From a checkpoint of a small mixture-of-experts model trained on Wikipedia: 5103 steps.
Below are experts of layer 4 (counted from 0) of a mixture-of-experts language model. Rows are named router (the router's row for the expert) and show model dimensions 0-95. Each number is 128 + 32 x the weight over its row's rms, rounded and kept within 0 to 255.
After each expert's rows: a language model's description of what the expert responds to. This comes from a sample of Wikipedia text that the model never trained on.

# expert 45
router [151 137 124 163 125  94 103  91 133  95 101 124 187 130 123  85 151 150 119 115 101 205 106 141 110 144 174  70 177 121  97 180 140 150  95  96 152 126 173  78  91 167  97 163 139 102 191 103 118 145  88 116 120 112 146 124 166 196  93 103 130 131 119 131 165  96 100 144 126 121 132 146 127 198 122 118 144 112 118  97 154  44 144  86  80 167  53  95 153 121 119 148 143  88 123  76]
Day numbers, years and range endpoints in dates, scores and page spans, such as July 7–16, 1–30, 18-63, 8–5.

# expert 55
router [152 127 145 105 152 145  85  72  98 101 167 109 132  97 110 137 135 179 125 141 124 154 160 129  89 146 114 139 163 165 102 107 153 165 125 134 158 159 155 131 148 120  83 185 147  69  91 125 128 152 141 109 114 111 113 115 119 132 155 152 186  80  57 103  96 122 164 122 127 118 144 122 164 113 118  39 113 165  52  77 170  72  72  78  92 170 108  65 140 109 166 128 169  98 131 161]
by, with, including, against and from introducing agents or listed items, e.g. assisted by, preyed upon by, Starring:.

# expert 3
router [138 123  89 101 191  50 163  58 120 138 102  59 101 155  85 105 143  97 140 139 132 134 137 164  98 155  89 110 127 145  84  96 156 163 112  66 163 155 148 113  83  79 134 167 147 115 154 144 115 151 116 173  50 153  94 105  96 163  97 122  87 135 155 110 199 136 111  99  87 137 129  90  81 130  89 101 113 121  74 109 100 123 143 128 110 129 109 125 105 112 136 163  96  97 152 186]
Quantity words and digits of counts, such as many, several, two, million, trailing zeros of 20,000, and "of" after number.

# expert 44
router [141  68 153 134 114 184 144 129  93 171  94 146 186 119 134 176 111 128 152  58 155 160 114 122 180 109  71 190  82 152 128 116 162 111 133 151  82 129 127 120 150 171 147 182 156 106 115 138  87 170 122 139 147 142 156 134 135 128 122 166 134 103 174 118 181  84  88 126  96 101  80 143 103 150 175  78 195  82 177 160  65 125 131 127  95 131 137 145  95 122  92 167 141 120 132  77]
Common nouns right after a/the, often before of or in, such as term, concept, treaty, album, ceremony, series.

# expert 12
router [ 54 119 112  77 158 151 185 126 140 171 111 123  76 123 151  93 114 199 144 108 149  94 119 167 121 173 113 103  91  92 106 104 152 155 152 158 165 131 145 145 157 143 132 155 147 178 150 106 121 173 179 119 115 104 155 122  90 154  73 129 151 140 127 118 116 132 131 143  99  73  96  93  82 120 169 169 104  79 144  58 114  92 140 165 112 117  39 171 165 150 104 124 171  83 119 106]
First word pieces of longer words that get split, such as inter, comp, trans, re, un, and single letters like t, p.

# expert 56
router [141 146  99 151 107 117 208 126 117 164  92 114  91 173 157 181 124 174 168 135 144 131 130 102 150 163  56 134 103 157 115 118 140 138 125 206 162 174  82 122 145 136  59 137 109 140 124 160 152 118 117  96 130 118 174  88 104 151 115 127 167 153 119 101 108  81 116 121 111  98 121 143  81 109 159 167  87 130 172 150  83 199 139 173 140 112 189 128 131 150 108 137  92 151  95 211]
Opening pieces of split names and words, mostly first names such as R|od, G|reg, P|eg|gy, also capital-letter starts like M, D.

# expert 13
router [144 141  58 104 127 123 143  87 119 142 211 143 153 142 133 139 142 143 169 177 108 126 161  61 130 128 150  84 139 133  69  57 151 167 103  87 149 168 203 112 210 112  91 122 175 101 137 150 178 174 119 141 162 125 115 110  93 171 112  80 135 140 132 128 124 139 134 123 133  92 131  78 104 113 163  73 120  78 107 145 125 108 140 121 133 171 131 151  78 133 183 166 125  86 121 118]
Colons after field labels in infoboxes and dash lists, plus table pipes and header markup, e.g. Full name:, Biggest home win:.

# expert 61
router [147  99 113 167  90 133 103 122  97  85  81  93 148 103 118  76 139 148  88 180 118  86 158 127  97 157 155  99 152 134 173 165  97 186  95 139 137 176 103 167 197 179 120 135 152 139 166  93 155 197 155 152 132 112 167  75 126 147  90 115  61 107 116  70 198 144  99 121 147 102 118 164 180 158  96  98 105 118  98 104 119 136  90  88 109 108 160 149 129 131 140 159 111  83 144 109]
Leading century digits of years like 19, 20, 18, plus other numbers in tables, dates and citations, e.g. 2016, 2004.

# expert 38
router [126 146 115 154 187  62 162 143 165 148 128  82 136  70 130 177  74 192 148  90 125 141 134 136 169 182  42 126 142 182 131  86 136 127 137 160 149 169 125 195 115 113 130 134 140  87 110 116 139  63 158 122 116  92  76  72 137 140  92 108 133 102 134  69 124  95 101 140 126 122 163 139 117 111  91 148 132 174 165 190 145 139 111 150 160 134 187 132 163 170 123 108 123 125 147 110]
First names and name pieces in lists, credits and tables, common English ones like Brian, Kevin, plus Chinese, Korean and Spanish names.

# expert 9
router [ 88 136  96 108 161 166 165 174 205 158  88 113 182 161 194 134  85 150 132  88 139 112 123 140 139 146 112 105 178 114 123 126 141  74 101 142 177 153 152 114 152 110  57 159 146  91  87 129 145 106 133 126 119 164 143  87 141 173  83  99 130 130  98 152 118  72 178  46 104 111 137 172 143 124 113 113 100 135 165 140 111 164 107 150 162 153 186 151 114 160 100 157 147 112  57 112]
Capitalized nouns inside song, album, film and band titles, such as Love, Night, Man, Storm, plus word pieces of those titles.

# expert 10
router [171 124 111 162 154  73 125  92  80  85 120 136 158  90 100 119 161 144 128 162  82 161 173 139 119 164  63 110 108 133 102 150 170 134 145  77 125 198 159 108 121 157 118 187 117 100 145 140 164 122 128 120  91 112 177 100 172 187 153  37 108  96 128 138 121  89 105 162 134  79 112  86 121 132 111 113 117 182  91  79 123 138 182  89  82 113  91 147 100 119 165 140 152  93 106 125]
Digits of numbers in unit conversions and tables, especially inside parentheses after a metric value, e.g. (49 ft), (37 mi), kW.

# expert 32
router [168 170  75  80  97  94 160  75 101  80  96 119 205 145 101 102 122  67 133 137 174 147 117 129  72 102 122 117 182 104 104 176 159 119 103 103 180 105 169  93 161 136 175 143 103  88 175 103  85 126 128 131  99 112 170 108 114 130 147 165 168 111 102 116 175  91 121 141 105  77 167 150 148 154  82 139 128 144 148  72 112  80 145 120  91 150  91 101 173 103  93  94 127 141 118 111]
Month names and the digits finishing years or days in dates, e.g. 18 June, 19|75, December 9, plus ago, pm, century.

# expert 46
router [115 129  91 144 142 121 122 113 134 132 153  67 164 162  79  73 179 125 139 161 176 103 148 146 104 145 157 116 138 122  84 122  87 189 131  98 163 156 149  83 141 112 115 116  95 146 153 210 165 113 137 104 103 168 147 131 133 193 123 195 114 135 137  70 156 118  83 127  78 164 114 141  98 129 163  64 183 153  62 114 148 157 134 110  91 107 170 170 176 125 141 174 151 163 132 130]
Of, and sometimes for, about or with, linking a head noun to its complement, e.g. ball of aerogel, Church of Ghana.

# expert 49
router [110 147 125 145 118 163 169 171 106 121 153 100 161 130 108 107 129 105 131 148  64 105 141  64 106 132 111  82  68 130  74  90 156 107  88 157  74 152 136 115 143 188 109 143 101  88 133 191 134  84  94 174 153 168 116  82 168 125 126 117 149  77 156  66 112 145 168 150 103 150 172  92 145  85 116 141 104 202 120 117 116  85 164 150 153 137 118 113 112 164  55 117 179 108 116 132]
Mid-word pieces of Slavic and other foreign names and words, e.g. Leon-ov, Nik-ita, Adolf-ov-ac, Os-ij-ek.

# expert 37
router [163 161  77 108 109 128  93 152  99 110 102 115  77 183 112  68 138 136 178 132 137 130  90  86  91 154 129  37 113 134 131 106 164  84 115  65 158 206 106 119 113 167 120 134 131 149 119  78 111 173 129  99 112  83 151  90 104 172  98 119 113 138 119 133 122  96 129 143 123 126 117 118 113  88  76 177 145 188 114  73 159  68 156 112 113  86  88  80 109 153  85 116 144 158 143 130]
First letter or letter pair opening a word split into pieces, especially after hyphens, e.g. eight-track, four-stroke, wanna-be, biographical.

# expert 57
router [160 140  83  92  85 163  99 127 137 136 109  88  92 161 113 161  83 115 155 119 149 143 133  92 126 124  76 111 136  81 169 163 141 151 132 163  93 132 125 185 119 170 128  78  99 182 108 104  83 162 153 138  80 169  97 114  83 164 137 156 103 122 131  56 135 164 120 205 134 142 113 117 128 148 102 109 135 154  59  95 111 133 135 112  98 201  66 193  88 137 159  99  91 116 115 132]
The articles and determiners that open noun phrases, mainly "the", plus The, its, their, this, these, usually after a preposition.

# expert 63
router [134 120 100 138  89 139 193  86  87 201 111 142 109 115 125 149 163 173 133 128 147 100 162 166 154 133  87 116 171  94 144 132 134 137 110 108 175 106 118 178 110 127 158 152 189 111 171  85  78  87  98 102 103 146 156 120 107 115 106 171 176 180 112 108 129 151 150 153 175 133 137 115 174 111 156 125 207  93 137 135 173 159 147 109 171 132 109 112 198 105 159 193  88 110  79 143]
The first pieces of surnames right after a given name, such as Bar in Barrett, Mc, Z in Ziegman, and Jr.

# expert 24
router [160 128 152 148 180  68 113 102 140 175 118  95  76  95  72 101 129 121 169 165  53  85  72 130 129 118 142  96 162 161 134 112 143  89 109  82  95 131 151 101 133 124 182 151 126  38 149  89  71 174 146 147 115 122 121  97 128 208 150 113 133 134 116 137 163 140  58 101 134 129 121 133 156  90 140 102 164 153  85  97 120 152 165  71 123 175 133 117 128 115  93 146 155 110 108 124]
Clause-opening words such as that, which, who, where, this, these and such, often after a comma or at sentence start.

# expert 11
router [144 118  88 148 136 241  94 150 128 153 107 144  80  96 186 128 101 114 162 189 124 146 119 156  99 159  83  94  93 170 100 135 137 122 106  94 116 161 161 109 141 106 132 155 109 104 179 112 144 100 178 160 178 143  76  91 115 150 120 154  96 131 105 149  66 148 117 149 108 174 116  94 121 162  85  55  98 114 118 196  89 132  99 129 149 161 178 117 136  99  77 135 120 140 132 136]
Directional and national words opening proper names after "the" or "of", such as North Yorkshire, New York, United States, Royal.

# expert 54
router [ 79 136  93 137 107 120  93 112 111 130 140 135 122  71 118 137 145 132 151 202  54 148  99 160 119  86 110  99 129 154  81 105  71 130 131 106 114 138 122 117 135 134 183 114 169 119 124 120 147  91 106  91 104 124 203 147 105 149 122  78  91  89  69 139 152 149 111 154  57 110 144  98  79 104  86 167 147 120  64 130 106  49 130  82 134 150 112  79 102 121 166  91 163 167 106 106]
Commas and directional words in geographic names and place lists, such as Topeka, Kansas; Shusha, Azerbaijan; western, northern.

# expert 60
router [118 135 125 147 155 150 150 123 120 153 136 131 163  90 138 145  90 102 105  98 133 144 164 126 114 165  49 120 111 109 127 140 170  82 117  77 167 121 127 151 122 118 137 149 123 109 151  90 171 171  89  85  65 163 165 107 136 178  82 120 158  71 152 131 131 201  96 111  95 151 192 143  55 124  94 136 163 153  71 107 135  94 150  87 128 158 119 112 142 175 187 190 131 190 150 137]
Past participles and past-tense verbs, often after was or is, such as used, released, located, known, built, stylized.

# expert 22
router [157 156  82 132 113 130 126  71 117 183 139 122 168 185 150  96  89  65 183 124 156 167 133 151 188 106 132 123 154 166  91 108 122 169 157  99 160 137 173 138  84  81 152 134  78 118 158 132 157 160 135  97 167 127 165  91 127 171 143 116 121  93 125  90 120 158 107 148 147 102 128 124 143 117 102 133  76 163 108 113 169  88 164  72 148 126  82 222 132 159  58 142 153 117 124 153]
Country, nation and city names or their pieces, often after the, United or New, e.g. States, Germany, Canada, U.S.

# expert 40
router [170 133  66  85 129  77  58 127 149 145 111  81 144 151 144 107 140 156 156 160 128 155 154 144 103 175 117 102  92 130 109 136 108 126 101  85  87 170 116  78 100 145 167 158 136 174 130 106 100 148  95 182  55  69 147  80 188 144 142  94 141  83 146  96 176 110 141 179 138 156 167 120  84  65 164 145 113 131 174 148 131 104 120  97  98 119  92  91 158 147 106 110 150 118  85 104]
Prepositions, mainly in, also on, at, during, near, introducing places or dates, e.g. in 1954, in Yerevan, During this time.

# expert 23
router [112 164 139 101 132  74 139 125 137 167 208 140 162 152 123 122 190 162 142  93  75  98 149  98 152 111 148 161 119 149 142 122 157  90 126  67 133 161 112 105 171 145 165 179 109  93 114 166 153 138 149  98  84  96 153 128  97 176 157  67 210 114 133 164  99 107  93 112 133 141 167  84 149  90 147 135 160 151 120  80 129  93 197 154  79 148 141 124  87 160 170 142 146 164 118  99]
Field labels and units in infoboxes and stats tables, such as height, Burial place, sq mi, Goals, Coordinates, °N.

# expert 34
router [142 143  82 134 156 107 120  95 113  61 137  75 140 156 157  63 145  72 161 118 137 149 137 127 140 113  94 152  97 136 128 137 134 200 106 117 216 167 180  95 203 194 149  85 161 162 115 108 185 154 138 135 111 155 112 156 158 147  88 130 175 100 107  88 143 102 122  90  88 147 150 139 165 149 158 123 134 122 173  96 153  91 140  82 134 153  82 136 146  86  96  90 153 127 117 134]
Forms of be, such as is, was, are, became, being, after a subject, plus title-ending line breaks that precede a definition.

# expert 6
router [159 154 104 136 126  99 121 112  99  52 144  91 156 152 167  50 162  84 159 117 145 144 164 165 155 160  78 175  94 147 121 138 146 172 107 126 176 174 162 120 185 199 151  95 169 164 103 131 153 131 118 115 121 149  98 142 132 147  82  92 175  73 109  89 130 101 122 105  87 191 125 126 145 132 131 126 140 118 161  62 163  95 131  76 120 172  86 167 137 113 115  79 134 136 103 139]
Forms of be, have and modals right after a subject noun phrase, such as was, is, were, became, would.

# expert 53
router [ 87 105  94 116  64 179 151 189  95 131 155 112  92 125  78 109 121 142 106 105 127 126 174  98 130  86 112 101 110 125  91  80 133 109 150 213 120 108 140  67 150 164  73 137  79 123 117 136 149 106 106 162 126 175 116 158 122 107  75 126 170  95  87 117 192 109 137 147 129 104 124 102  88  86 175 159  99 103 134  59 165 138 131 174 148 136 137  99  94 164  79 150 160 134 145  78]
Mid-word pieces in scientific, chemical and biological terms, such as xylometazoline, tetrathiophosphates, Basidiomycetes, epiphyllum.

# expert 25
router [140 139  96 142  89  82  66 110  81 107 175 102 134 110  85  73 143 114 146  90 110 156 164 156  93 119 124  89 146 184 119  90 172 129 137  80 166 128 143 115 175 100 143 160 125 103 139  86 116 195 119 144  91 105 180 109  97 145  64 117  95 142 153  84 151  71  90 102 128 184 129 156 139 147  79 160 150 122 107  97 115  95  61  94  89 180 150 130 139 151  78 116 121  94 105 149]
Plural common nouns and plural suffixes in prose, often after the or a number, e.g. members, countries, municipalities, territories.

# expert 28
router [158 170 139 111  90 168 130 121  80 133 125 103 126  87 116  90 133 166  85 178  91 129 172 110 115 177 132 101 126 150 103 125 104 103  57  74  75 157 173 149 158  93 146 121 144 121 175 127 101 103 153 136 124 121 196 110 111 168  63 119 115  97 126 148 121 117 105 137  33 100 103 101 152 138  62 132 148 132  98 130 139  67 152  92 148 208 113 159 124 131 163  84 135 142 149  92]
Ordinal and sequence words like first, second, fourth, last, plus ordinal suffixes and year prefixes, often in headings such as Second series.

# expert 16
router [172 149 101 118  59 122  94 145 101 137 133  73 144  81  90  78 145 147 156 162 112 179 158 153  51 139 133 115 166 133 142  90 101 113 125 105 158 147 175 104 131 154 118 176 119 177 167 118 107 129 193 150  94  90 136 102  93 141 137 104 154  85 155 110 108  94 119 107 179 112 102  64 166 160 148 110 109 110 119 107 137 147  68 103 157 156  86 101 161 168  79  71 129  64 115 136]
Prepositions and temporal conjunctions that open a phrase or clause, often sentence-initially, e.g. from London, during, when, since, along with.

# expert 26
router [128 135  95 126 122 118 156 161  80 117  75 134 132 124  81 108 132 134 129 170 117 135 140 142 155  94 118 207 116 183 150 117  83 139 125 160 104 196 157 116 124  89 165 123 185 146 159 103  90 156 102  92 135  84 148  97 129 163  97 224 183 117  86 145 107 178 130 149 169 145  60 123 140 106  99 138 134 179 100 147 170 116  85 125 106 129  87 149 204 131 139 173 166 126 111 127]
Standalone space tokens just before years and numbers, as in "In 1858" or table cells, plus currency signs like $, £, €.

# expert 50
router [111 182  92 181 133 112 138 181 111 175 129 108 139 116 126  70  88 129 135 167 145 125 104 120 109 187 101 137 203  90 140 134 127 143  84 172 110 142 155 104 151 163 144 151  96 171 170 201 168 122 169 120 125 113 176  95 124 140 167 139 119  38  99 166 158 108 113 120  82  78 146 108 126 118 101 175 105 104 121 110  92 123 116 109 168 154  78 133  58 161 152 107 118 173 134 116]
Month names after on or in or before day numbers, "born" in parentheses, coordinate marks like °N, and Thai or Japanese byte pieces.

# expert 2
router [131 143 146 141  84 100 110  90 109 111 130 127 169  92 163 155  79 121 135 132  90 131 183 145 153 132  71 136 158  41  88 143 137 115  85  84 160  95 151 120 134 120 141 137 125  97 131  86 118 146  98  82  81 109 150 132 135 191 144 163 164 114 159  75 141 144  90 133 110 138 190  64 127 155  64 119 122 105 154 104 111 116 181  98 128 132 140 174 192 177 189 183 115 138 173 132]
Past participles and main verbs right after was/is/were/be, often before to/by/that, such as announced, released, led, due.

# expert 33
router [127 145 158 111 146 142 107 139 229 125  99  73 179 136 172  80 107 119 104 121 117 116 149 164 151 110 132 109 144 147 103 153 133 106  76 100 122 210 118 126  84  82 147 171 124 122 129 127 157 105 113 101 120 148 147 101 105 179 132 109 147 117  93 171 169  92 189  29  77 139 130 160 171 129 107  98 136 129 153  89 132 151  96 112 118 169 183 134 132 160 161 137 124  74  76 105]
Words and word pieces inside quoted song titles, such as You, Love, Life, Miss-ing, Lov-ely, Be-autiful.

# expert 62
router [152 128  89 148 138 153 133 148  93  72 113  92 143  89 114 125  61 123 155 112 108 142 138 103  72 151 151 126  86 124  60 136 194 182 103  81 167 152  71 135 112 134 171 110 179  80 117 177 121 124 145 105 126 142  89 142 102 113 156 113 118  96 210  62 174  98 153 127 123  75 168  74 130 115 100 137 177 178  91 115 146  94  98 110 168 140 147 160 126 165 124 128 157 139 116 144]
Syllables and endings inside Indian and other South Asian names and places, such as Raj, Singh, Kumar, Sures|h, Gopal|pur.

# expert 18
router [ 95  89  85 147 125  66 114 129 140 101 140 147 141 210 120 139 143 139 138 183 129 135 183 124 104 178 115  93 139 142 142 114 151 119 141  98  77 149 103  86 167 140 191 156 122  52 158 149 140 164 113 185 105 102 116 155 116 151 120 119  98 157 112 147  66 128 126 116  91  90 173 104 137 127 138 138 139 131  88 166 191 134 179  64 136 161 121  94 153 210 174 146 106 137  98  95]
Words and marks joining list items, such as and, or, commas between instruments, slashes and opening parentheses in stats tables.

# expert 35
router [ 93 125 107 135 117 104 129 107  59 140 101 131 129  69  97 109 193 156 140 155 152 119 105 140  80 169 118  83 107 117 168  84 162 137 108  80 162 164  88 151 106 138 137 105 126 127 137  46 118 100 115 125  93 114 114 170 109 126 126 206 206 117 104 120 162 179 127 154 107 125  80 184 138 119 138 125 126 138 156 102 152 135 183 137 121  76 153  68 162  82 157 165  91 169 155 161]
Single capital initials and first letters starting personal names, abbreviations or words, such as Edward J., C. Ramprasad, Co., Kool G.

# expert 42
router [141  92 101 183 162 169 117  78 111  94 146  73 147 148 150  92 139 147 143  72 157 147 178 160 116 168 112  81 190 160 116 137 128  93  96 150 116 117 118 115 171 103 175 123  80 138 160 118 104 135 133 114 121 119 158 139 195 133  72  81 125  80  57 107 124 153 114  98 107 114 143  79 104 169 117 134 132 178 105  94  64 118 158 123 201 171  82  78  89 128 133 113 132 104 111 128]
Adverbs and adverb endings after verbs or commas, such as also, not, then, well, than, generally, subsequently, largely.

# expert 52
router [168 175  81  98 129  69 140 101 116 115 119  59 127  86 116 122 121 141 106 150 147 153 160  89 123 123 161 123 124 123 135 136 141 118  81  87 121 121 132 137 129 125 161 157  78 136 132 115 121 175 140 158  86  84 181 157 111 207  79  68 181  87  88 125 150 123 138 133  97 119 132  80 154  82  83 126 104 159 127  92 106 111  91  48 110 178 136  86 154 150 114 153 179  73  77 115]
Month names and the last two digits of years in dates, filmographies and tables, e.g. 2019, 1986, April, December.

# expert 48
router [134  82 100 110  63 117 145 107 138  89 116  64 181  99 103  95 179 164  96 166 151 153 152 193 137 113 105 114 115  91 168 164 108 139 133  91 118 182 108 121 144 153 134 148 126 146 110  79 142 144  69  91 122 149 169 108 161 177  74 100 112 116 116 162 171 154  88 102  97 126 129 111  78  95  69 163 175 142  87 107 106 120 136 116 139 159 107  76 163 175 110 175 121  76  84 127]
Periods, line breaks and parentheses that close titles, bibliography entries or list items, such as Literature. New York.

# expert 27
router [133  79 110 195  81 147  78 112 216  94 130 151 137 111 100 120 144 102  84 182 155 132  69 106 138 191 161 125 104 176 113 203 117  64 124 106 146 159 109  88 121 100  96 133  82  83 163 103 111 170 189 169  94 139 102 137  86 141 105  95 164 100  99 109 131 145 143 131  69 163 150 119 109 133 106 120  99 145  98 161 121 110 154 149 147 148 144 160 141 114 117 132 160  79  98 129]
Inner and final pieces of foreign or unusual proper names, such as Siem-ens, Wimmer-a, Anup-am, plus stray punctuation and "'s".

# expert 17
router [121  82 116 156  71 192 139 127 168 152 117 196  48  97 147 139 154  62  79 176 137 154 129 171 127 165 146 140 109 158 131 117 157 142 139 170 172 135 108  66 137 120 102 129 141 102  98 105 116  89 103  83  95 143 123  91 185  81 224 132 116 132 144  74 134 105 120 132 100 111 158 117 171  96 149 104 143  71 147 126 186 118 116 157 140 103 123  96  98 125 158 129 119 129  92 115]
Capital letters and word pieces early inside unusual proper names, often foreign surnames or taxon names, such as Saleebaan, Kutesa, Jayanti.

# expert 29
router [141 201 145 117 114 100  97 165  94  67 107 122 134 124 113 121  83 158 198 145 103 184 100 142 166 149  83  86 133  79 138 132 151 124 126 114 130  97 138  95 124  97  50 181 150 124 188 110 131 172  69 116 143  95 148 105  77 123 101 131 141  96  91  58 109 154 127 152  82  84 147  85 111  87 125 111  75 133  80 114 127 119 110 125  81 105 154 108 129 106 141 161 180 102  89 131]
Commas, dashes, semicolons and "including" that close a noun phrase before a following clause, as in "centuries, including" or "terms, the knowledge".

# expert 15
router [121 131 103 142 131  97  74 124  92 115 101 110 176 141  46 112 143 121 136  93 124 146 165 141 135 148 153 103 130  65 110 111 116 138  93  83 128 147 120  52 130 117 173 172 125 109 165 124  78 165  93 162 132  75 135 112 127 164 125  57 146  89 130 145 136  88  74 151 117 196 124  58 150  76 115 127 153 144  81 157 141  56  98  81  93 125 139 141 128 129 169 144 159 100  75 125]
Competition and team words in football and hockey text, such as Cup, League, Championship, plus numbers and separators in season tables.

# expert 51
router [159 175 124 112 177 100 127 116  83 121  99 103 173  80  89  97 186 136 163 126 153 180  95 144 129 171  75  98  78  85  93  90 165 126  62  96 153 141 130 144 119 118 130  57 129 104 157 117 112 118  95 139  81 131  93 126 113 117 189 208 153 132 123 116 134 137 106 125 113 136 143 178 139 131 144  99  87 107 110 139 154 198 177 118 190 110 122 151 194 135 159 104 130  82 121 144]
Single capital letters starting a split foreign word, name or acronym, such as S in Sargis, D in Droit, C major.

# expert 31
router [142 202 109 158 124  72 117 139 175 119 111  73 131 125  79  99 138 127 107 127 124 177 106 124 132 174 119  87 180 115 137 173 165 154 128 108 139  85 150  81 114 183 114 151  83 113 135 180 129 154 162 171 152  98 175 138 114 160 151 143 160  50  96 124 134 149  75  91 144  79 157 147  96 119 108 119 170 158 102  94  76  72 109 149 101 174  85 170 130 169 170  91 122 150 136 135]
Byte pieces of Thai, Chinese, Japanese, Hebrew, Greek and Cyrillic text, plus digits, braces, degree and prime signs in formulas.